Experts of a small language model: vocabulary 8192.
Below are experts of layer 3 (counted from 0) of a mixture-of-experts language model. Rows are named router (the router's row for the expert), gate (a neuron's input weights, with its number), up (a neuron's input weights, with its number) and show model dimensions 0-127. Each number is 500 + 50 x the weight over its row's rms, rounded and kept within 0 to 999. Numbers have three digits each.
Before each expert's rows: "comes after" lists some tokens at least twice as common just before its tokens as in all text. This comes from a sample of Wikipedia text that the model never trained on. Tokens count by the router's weight.

# expert 9
comes after: ".", " \"", ":", " |", ".\n\n", " D"
router:454465506458601589573541586535563513450514473487510558554524542470563444543421522541576488536552517478499554469576546495525498493409560429386541529462527508417549465551514558506477397446424442503514651532413489496507506546470458515528455505555453439460487557520409523433523536373511498408469494453564509459574515466447496455493479461604535514478541509491558504468483466458454476512582
gate0:479567496432538528537426540473532444553553470541471530568559475455457575553420558523538521437510468540487523455559536489495526429480552505465424446454589509497547533461475494505504501401501502573610553487457545416525448546555469555610352524486454485461500450458481538467494426407508463410529570430548536567472502408442457550512508483497551528536591511424459426475407548457478540533530
up0:594522479475553473447528555486614426514507533600466488698567477537458528505429487577538485534427503437505518445462503461490481410484534528450477505469497496406464604476488491453451521533561473575550511390510459509553584454453453449506447584491458499497527524446412542500448409456513473449552469456454518470521522446486534564440503423579606462473466526508531480560462530503553516522486
gate1:533615446515464471603576565501446499474469563535461435472423450522458524514524499490609555527527511598538387440457385501561510530473505455498573488584508545499491396487511431511508458575442447466502426572501518508530521507570457560561509490460511407557453439479475447562404511564481486453439545514465452492464496440505511492548498526492421556528464474520464540393421552466461414434465
up1:435429508516537600540493442530534446556469505548552493528490506512526512535475451522566590432530462494474509485578421524491469391490521501570481550542430632544587465457482481518445445509388464495521452609485523427536490397470481468514542428414418522457411500583599509568508464517531494525488526494426544492561524573516429541542471488526431503383522470463437513412509487557456528527536
gate2:430514575462528445568483534556479538567458525564428549458491433475473482449484500570470565527449514551518516430479501538430554510454465389452507465584655505535490656455474532502471457474549457579488542498410520426439504513543462536594480495523441415478461429446478429501481498432555447479514581555454479528534503416473470481462571489524426516554489470481569525498437454553497519592564
up2:406536462561480439503534446612422530488466528565466561461360551547538489460464565473500527569478520527522644466449567448554556451532530445495466496481543416504531462602469539458527530449475532510507611511516533442465462526437470553458583476425465551518564490457483439521552511501483484456447452469478544449535450418434549412449530445543529486528585452530551504458569525425515592516499
gate3:404495439476595558519459564486493577426497574406468506550512408421479474507442504474597478549498461478533535492506379536454567465507499486504484469511535518410518501504558566504513472420441544567470471537386514482504524495509502499530536440395541520485365482558475456487522484532480538424450449373515539542455475476471575468453517478532479493423464534448470590424427467537478553421414
up3:478470532377509463534449499454454566434530447466570466537514538490492559507505433538508554487503382491574443502498536559442437443432522480532495526521572474477496409504439432483539418472560469561508595512405543395518558512524607573428528547497560548503457452607583483498480532428576537504505477537483510576496515527537554538470513523465527505503417518499630462558479526548470476538379
gate4:505438454466531492558460430511487533443501453503492474602448441504524534605508527497413510480559512553477399445535568570513466447502497479551537577507435473526403415493479530469429526482411578503368549489482519579532447575481516516515530497422425443577471494577572483518468560512523487500542564455483430480502513514412481432471517412549419493533504475460472383428523386481424536499500
up4:496352439439487451533483497539514485483510451519547439535491516404483498535469511519468498504510513456485492480458506463453535444514605539517563579539505477504478571562516573481550474479399417432490691425436481521481557445493512515471514530443490592484515499641526422498473530511452400504486539519481559569493452528509563458568497477464521423413467430587472601557542464529518499507529
gate5:525520540567517531452528450457415433440402537481508529496542466484492488408494503522623501593480451556491583561517454479467545476439573518491517481510567481469542503547564555499500439489487490470506597564509544461417549537513461578634571499477391560597556525559543464560436575516504584440516454555577481471554558537495457571486476489587579470525488553527483451513479597500443533483546
up5:531443526428482495544550433495501422440492427483552458490479522534480433486540499496441586656554458440506435534471487517436498588520510490449503453511452485481545407613447445568494589538536551505519541551510501493591471524483460431524472530524596431516496497427561515494469575447490537495491439598558490457540541495472522575618495515436624495457472575516569487492417533481481519584558
gate6:475448581421518559573433424457612518502506501489550533556486477469423496548500484551488573507493477500489464424491425492439439457441504517492530431508465576466412507546459505435435485520546452516466463539390563472483460451595459414550475440587517513593452533558476525559390447456563474635550547544477510506499522531542452495506483440577439548505427558492458462453565559502478444454565
up6:416371532502479545462432450540590563510517514527578560439432473429517513491522454535478401407522405571518463432540497391526469477438493566497525487495465503471497504462424485486523524463544511469468409454463463486463448459512440449580450503603545529553484507454451534602460477397515394478587517546511486547488526569455546470613584470536447493561496483490542493529454534527525439458565
gate7:555527469474557458593482453446550531510465439548387508499517457541545542393487550500541512489539535542492499465481621472492579462503506564474492515509477440470489512464488408538514487477493517532544614456500481536494503561555573488519448533499528565426529609568511374468595538545509439488458443481520491561483423520481546567522514501473556372471382512472531538432399451382452471534511
up7:505475531492585482561484458540485561509505499524401543477545544485434566463499503483524514482549563541519523397444524504574533448675513534461389405554554472546513552511480471492543442532494505465506536478640449559514487557468478527473485517446579498479530562494540454487528512519441519515503500478482425492591474608586373495549553522449515503464406458617500596495557527458515484442459
gate8:486467424420476598603436512476460501539454523435446508540535570492483443469452527455551549568624479557583494482539473523600459385392422490459500474504429533500548448480450472448501495494510448517619425511485501587524447579446430431503519562478522486451485460483575445553475418472523471438477526541464451488486493537395509571530424517465465524482417440547542512572516464458511554503524
up8:546490475570546532565465570506578531535498495450404457587535381489496532476553523494478555495447584546633504567504570512495458550432429499476572515505483469471489462513519506449462441467545497481565547538541448476605482568541482515493449493540472444441491556532617517540527476455525478518445503436530565480343622525378520404507492447497466502530465543566541557470477450510544518459479
gate9:622574475424614525394570425469553582536499434432446432467507595529428556464488514480440439469477547620511592486523505504524543461476540515533555572432547489512470552487569449512560460472422520527559551583517465411431427504528485458544500534500457480575467483538572482497524492495482537428541457520556508500469518527582551449502412519443493479395471533519427542498487542557445480547507
up9:470474450510646482454450552456441386481530537487542513578448550563501475482499494444525474514599494463545434467476490550510534514551573494541480491422585509474482492508573571561560530493593574479598474450586464471580454485485509485547501495423552529556510482488433451435481400443421516544495524477555448482523478541573616522415502514506556506429571466544465529461520636470482536440497
gate10:540409532490535511527509570489556512590462553516542452375599499477637520529443474463574533484486518533541449500470527471454487501444517459523429588535473509510502592472503518509453490491406499486581516508444480464485428518565512525488486586469526444486437507532455483401610526453424453533476571502454484404493501472526512505510443483443455610527392470473481515467407542525473456648437
up10:446539459381431464503512391408509515578534504424444560547448474564449452510619475471474490464514526515612586529552450468605488522586530503556522464377488538554525387454522459528518474488472510470478510479524555547470485559457465486465553445455607400559469470510471504521483521520473503478426459465581432552449545528528504460465563508523561451492486486522531450584584469461508511441428
gate11:427486484399504563548564361480416553507446468460450473443539487463545534451477546501571505533496471524522563428488573468460480430480454475497471548528443582457541413494498583461553506436487520552561527557496446449554514566508508630550502483410530409447450496525512492469413439460540442412451477493481509512580596437512540487464398518479532529577500531419473455555553492415507483440492
up11:468555492599392386526411465527547547405538527542475498580445623464462469499549578599478401525529468504492493518508425477573612504479450516497522431417487439467507507537482462507471561539408459523465392510509530543432460521466463485569534473518479520491541446538490491520589486507455641521495495433473497505447418520507458490585549446527430498464520430485487565568499446542531493472473
gate12:495448474448467463555512515472408477579581564432515456431404497503453415468522525533518552460514450462509433471518517573444417418476476466509539488529494513501417472437472521533463431440402447507413555581540486420413543542589565457541466501486581468503459464451553400517470539465458495415491569530494441523479473519467446584505526552480518619561546478519501547510419537586489601534530
up12:498446523555490454495487478520553525386535504488534505495565588501395530545450545534514481503430472516491550566563480535528574485443489461492432481493513437362463467592457512444519540469511518471476406563516508466465498480523565516471534445478486490496502500545476492450422462542532621532537473564502649574461495412475426570494531477537625527529526566458478496417489352482523500431424
gate13:505555501438535481509530573524543404506507482579508583449432503517427495493493563387422491454365497506582527432575527535612514420419598502460518523558494470562489557505509536475532483418470457526576544480539448530448542508425469524569517575537480484480501439565556556500551538425610506445458506469494526563465475481582543519521395475487447553514562491557535555489496566576456451467523
up13:428518434511470540510589441605532540496540487594586473485539514541472431566518547491413491539490519526511488455503449426566500459422590520469565512606424536468646422553443510530473527421483459560463471588456515537455578502489484415542527480514464532480520443453455471514496573483571519533520519565534574446425459443435519459457494512478499508527414627546463466514442488433454560531518
gate14:539560524523575493538546469499614467497537532409494479507471515469497497478525571435478496453517642400496463526603459517435502556440504473438557552432495489468562506407529473556551468410560525511466516508463520506559598526480533548472505524550424513503527514527456404401537618448558458487543461488576571508432461490461468507538582495599460534578582537525603454522431489517503511532451
up14:471481532428546434470435563467492473479478450466490505541515517556578582435485504463495518492474522496466481551562508562484455572538537442548480413545544499555452492488620477523468510483531494482453577470530520516448445516566472626504491502568504511439520466476512561563421514502516443504438445457582461477493578375462597506445447534470533517470373501414483525526444565434507389339499
gate15:520496522580446457450503523430409487412417508489470489590510414481500463524547494589490462518513495448583522492482483435511472509459484495475524531489563521523430515388549491516480541572496567545527574413531478593539498518458522432494462447559552399514529477439481443474470470431471479566592503536581505466492520471468521516497507439615404554639417567393555455531447461454493539448554
up15:536437469428518455547519432436506507466497557498494460533582440433428511505472446604432499498547403480489407467467536516546511484499509516427515562514481508417522493498511515536488511483448410531543620455588579508466472427425500338461518460421525470513579433474532490492513508528503601398514475519495601404481447558482541527493452543538529493515512446480532550540554508422458618548530
gate16:498586473541467447553506445445488424412482403460360543494496363531459381600512560493509471483484540544482456379441483541557484454478481501495515500499488515492518497382482489563513460437477466585493542508509359424542465463527519483514547496441520566509490576488484520465533412559466526499481548527539573555553460471416517559565470460563465448458505490406510401486489523520500474478476
up16:477582527415495514386527500503621550488483538597594458564502554498488534471555477506473425505577418501475636489570616456530536520481532465516493525535446521534426507526472487486554573520448497542552445527533597583429529546514449497477538473513481469524502459550463607477522478478545429411512505457502394474412451542485529501445493477461452601528499552559443507430470417444480476466456
gate17:429387604461466548567532424507542545434446443653513420471482453566507420493528483528475425536493525488487503461548519512538488411495531483446462551477552566421469517499479541469538479544427487509533405516468671517560541532496470537562563578538467487463463530512559469552588537501482480422438495478515468535519478527443550564519498439553594490441450469525427581472422467511506503542489
up17:481471463604452522468504522446476451520540516568482601465511572539465504520472516573526458527415542505354497516457574581453493593492592502534449556502492423466448436484469505514502461426496537429410460436426471582568569483556537480492485575460557476557521574442527394484499438564530520521568490532512469420520479526566420462528480472503521554541510541458400535367497525521507565462502
gate18:453494504423513428509520546438503473487604470540520513459513564542471539533522499492514518545439462508521544517558611458433595488429609480438487556531503498541433585432603525462474528534478558561486506507494559511449537453443522558428636460494392426554507525556502540476531548476361465517507554430542441496517437494421542532509532454505549414481487581571476514428544595520502440491497
up18:505496468471517559562530642480576451517477544389520530417556472507521497515559515545560541498536477453505419449431513575442402583592473484508494572518529483463531554478450511542483452527528601455429565471571468549422530536482545533533477488457437503480457554531501492497552526588466516429509516494454496552482538434568473470438534482387543483512507486623463632443502390538468454500455
gate19:408539515511532551467538501494482425534492611463509445519525493468461461430559503488461532470398491425500477466591534522410527450496575554446541446511514451427432581517560421449453477424487441577444441503511464547397449521457502474434491426532450421502542547526399561421515471430552481515557533475510551476533589442529549546452452491582520586460497496486420483488530497457402422547449
up19:520553534579537518503464538472601479534524572556495438537580485540377464518506481531530492489518574396563510583550586493484529538511538502477551521492565508386517529457556567420490526446529546505475477382500416516501471585464501451508473443439451455502537579501514440436469443454584517524468436467507494465483574398489481523412505510538576512518579525559383520475580429450478487521409
gate20:609546479475526594504564481498487480516429489463519530482463423435499586450429527495555546478490537594451502528482483452484546466535539503481477514458512539501467554378633496494578427516459424362536538480440445469547544561547517431500561525474447476542523584463537455361411543556491458491484523443481553572557489454567531533428443420493518487525519456538593470518482473519465498515587
up20:592542530538460539522493450475502451469573473563493572456529559490471404495460552520500535474562499598541419509499501547474515463543483451413452523531419560496502511441501582463440450490493500584510527598525455525474511512538491503413474448536486580510442372442544547537364570545534431457518510586437562486499578478484482567431450542455452525536440463462417440456460408580534544558505
gate21:526441506485565459535519502478540447452513538558383540476524443530531509500422486538551522460573456462469533442536457484553500466494371509476562522506455432511505531445532549583506450554423509374448447491520483486545475507497437502543471394411415444448379557516529491524539425418533518462515473482531484597614466560480410548463466550464547497491501549504565413478525531407497596520451
up21:434531480404478542513518464496426591442480482428530544488515534495489461534443486482414501556488359482562500376496583517467454469647597484456453458519420471425514505533536499519499519484470525522470535563497488541516611521518551471430467539544559460525492413530452526461502453492421521481463460522505476461445547455497616487531517442515583524545421570398499538591477452389500510505477
gate22:520541468527583527535429513482428484473529499553433494434470424543453501655627445409507433471567530559502518444483496568523508524481540513520521487414443553554492455495572533491470508485414461506504482538449461541463483506539505535551465529474442382546378430472359478428501531430425489509577514471534502534478594497479584556512482486483470504531492565404563460563537504498425486461512
up22:471493481546483435516510483527466495542424463457550450624522527428465466532414502548582495494435446429541538539468500396509492567465530457516457531509555493470537500544387443522581495460555573487597494360479600533486424461543518491553434508451549500455505545506534547545502322468464485436498574532494453473581462532499435421483548552436505499494562504522504546503396462514494515547529
gate23:447450479496558536568490566515610504458380532343404490476497512521450505456518509425496452435481539524501532480568475591523419506441543503506540517430529476553448521491534482481508550519522448504546495512524465504554427567520477501493454538378405545449509468592421485517508421491508568542623486426505505505539531513508506485392457498523536615550401575498459484512532530504437544445439
up23:371554450502445425564518574555463392464570490522552554530555586450493530486539509557488482460444375514479474497577609519422572489426468462469534484505503490584514552536537492541472512489541571486452364535472442540529427499491516482545582502480422567515551533462525513539548543556477571507528566416532513426512568513536414510418497458517538398560544505539492485510511498516514426439540
gate24:597601517518529485505478544482513502427417536509469518523505468491555420456508558491511608549582482437587541495504434504507535538464383468510465452461510476567477481444615442512481437509478511347518473535563533501408481444529493499522423430532472563405442505560533432453463535454525511420409457458508497574534521584544525523508493615499403531504480448512497561540529581496457525547520
up24:529462355502538484413500549481531481523445499490530452529474527544541362435518449579486513493557526438470386472432467482542454568439463551505586513462485522543441549430619502485473507578605476491512508480508533440464431496498466413474403465468572509491441555481486438483557500476436438528487532509505489509534592493442509455567530628472502461423440458550485458500468608513564499446479
gate25:626499575442533605549423511487493544517562525422493531486444426513531522582517565432523456513542473483472532506448541466412508475460522446447356511512450543429472525503517536448523523489377554453438542526460482538450477498505531458510533455502505481519546420518505504554570510446468439493429530473494481552575402438496565376582500457530555526420462575476529524501504485526393477615520
up25:559442540462500481523398512516551480493479598503523497478448530521451532505482501497557415442579533420424474577391452495572556454386515568466434546550443495548455535492531530410559541599467411423488461399448548542586525442492496492537467426528559604482531466549550550611559504482492510504439572478475489509467464520515493454589558520433502573411449510541449491505462531514481525509487
gate26:438537428442464558458370550540452550491593534485466458516544414504548491503429506501538560514509475504531469386470611531526508440504487484580638563484532491547501514434550515512487478543457471538497514480530525514506500435577462499621534628413435600540438498510488465610573513453494492467487515498426468560534512508480462396510461455564463523545498404462565543521497509423470477521484
up26:524544460436438520555505557561517484528464469456482477546476515470420466418392523531568541545545426451495559481489473484557474488451543510525502469460427555551492475498381556467506461463482526460487501460483571475442542478498487508450513456432484425500454476513609597614469484525477438594519519420459437551468545449569444481424446511524596630385565485443470511559602501508493559543446
gate27:499426483488464520510490542516442503584447458500501537467526536542579525516481472519585548436480480502524529445446452487499402453495520550477537507514490567402495486511490454503532498428418393400490606502426542584542435498425510544419520504561502563388468477517624528525545412564566461457521529531438517492497519514581451521453444506408409583411541575513435398511557467487497495536519
up27:584580509583505399553554476526519520488533573540475540547455494479462485494519474514471467515485491507557472562517523512510488483509482485485474461546510505582466490511448570533519563573592553563476482542544421530464619567486563468510397491449570485549448426525490560506412526483499595635505537528480444611489532424426511540599586515560492547512386491457509507472477520389489474466390
gate28:524402535495441568411501483484542563439506518488568459490410475532574409577472488433522558484505532567579630493518486553519461452523408488447505412457420513435492475556479418523441418492561461440502496519534573494491436428520389582505571529467524554431502535521455477525481487517521568481501525493460464475580494460615458514539469510563515478451564465519429535448486486578477563611523
up28:588373439504439525471473405501590523495453540467600440500454539461504562557477500481525449481499465542489578469406556515617469390462425532387566492490560453522551536447529509463451508529466437526508491446486533518492448535535467489471588507482539546467517585535569483510430432523512532458448462515452439518467498493485467377567519564549447521498511485550421536460445391589519538498441
gate29:540429543443495619534530465510604493430510468505415471532539499489508502535471474541561542476544558641454534554428562463517522454394501460531417544549555458495537433547456523387559491532557552539479450636482457566503463543496467513568495511580504451484470494517492503518431514512515558454463450554473514475587489487463489507475447464514480564588575491500417491385389553523485528522578
up29:466519518515455496471415558487536463587502465561556506551521576500483408427454478465462406513612527480356530567533477561475554509514467545528580508517554455529501392415481503467504528529548465493511487641499469452492500481550542455410491469420495474490411341458522579491472472461489437478539597442572492455533556452448558460464492482463517458454461540509433432507492447491540507463468
gate30:516474478554517577526496444478473403451534399450510451504558539458520464511408482457441523568530506467453441509517568559458558391468390542427435458491474575514536523503488565539424513511445384610507532529554528554484523463490440499415549508552525531468571579610410488555555485452550487478499454471491388582446497423429556466524464475558529462443468510516498473518496496498446559556558
up30:437516527532496469480488444431544536576416476584484495641499551601454462440519472475466488436561510547539517531490415486537555589445546514561540502501534493575500482429501490459568455495516472452480515593466480509520558452516437535590469508518496569490482461541636496524498428545478509604542609481529526465532452463572492411517548427554451458542599536420427451497600560498498539514521
gate31:570473459496513465547508442518492509391536502421476564508409563496558458506608568467512424454501536645566416442485542527565471475448428489535551467549485641488534416522498528530550488545494518495479512513465530515419472505477469435512556505480377414553485458559524383469454507491545549499504504541450516618465513483550609522501503474469450475541476525485509502509422411467511577447546
up31:485515523500481480531473579489508502592576595483551592436601449609547487607492556457441497555408542581491601517489490542516418415511552496507464471470490499500522535604550595464417501532495455505519495459478476504515442445466505542498516417564461491523478550500535481468520564603557539586474475454503554524422580414491531594489523487452521529535481519483523468443554385550437456530561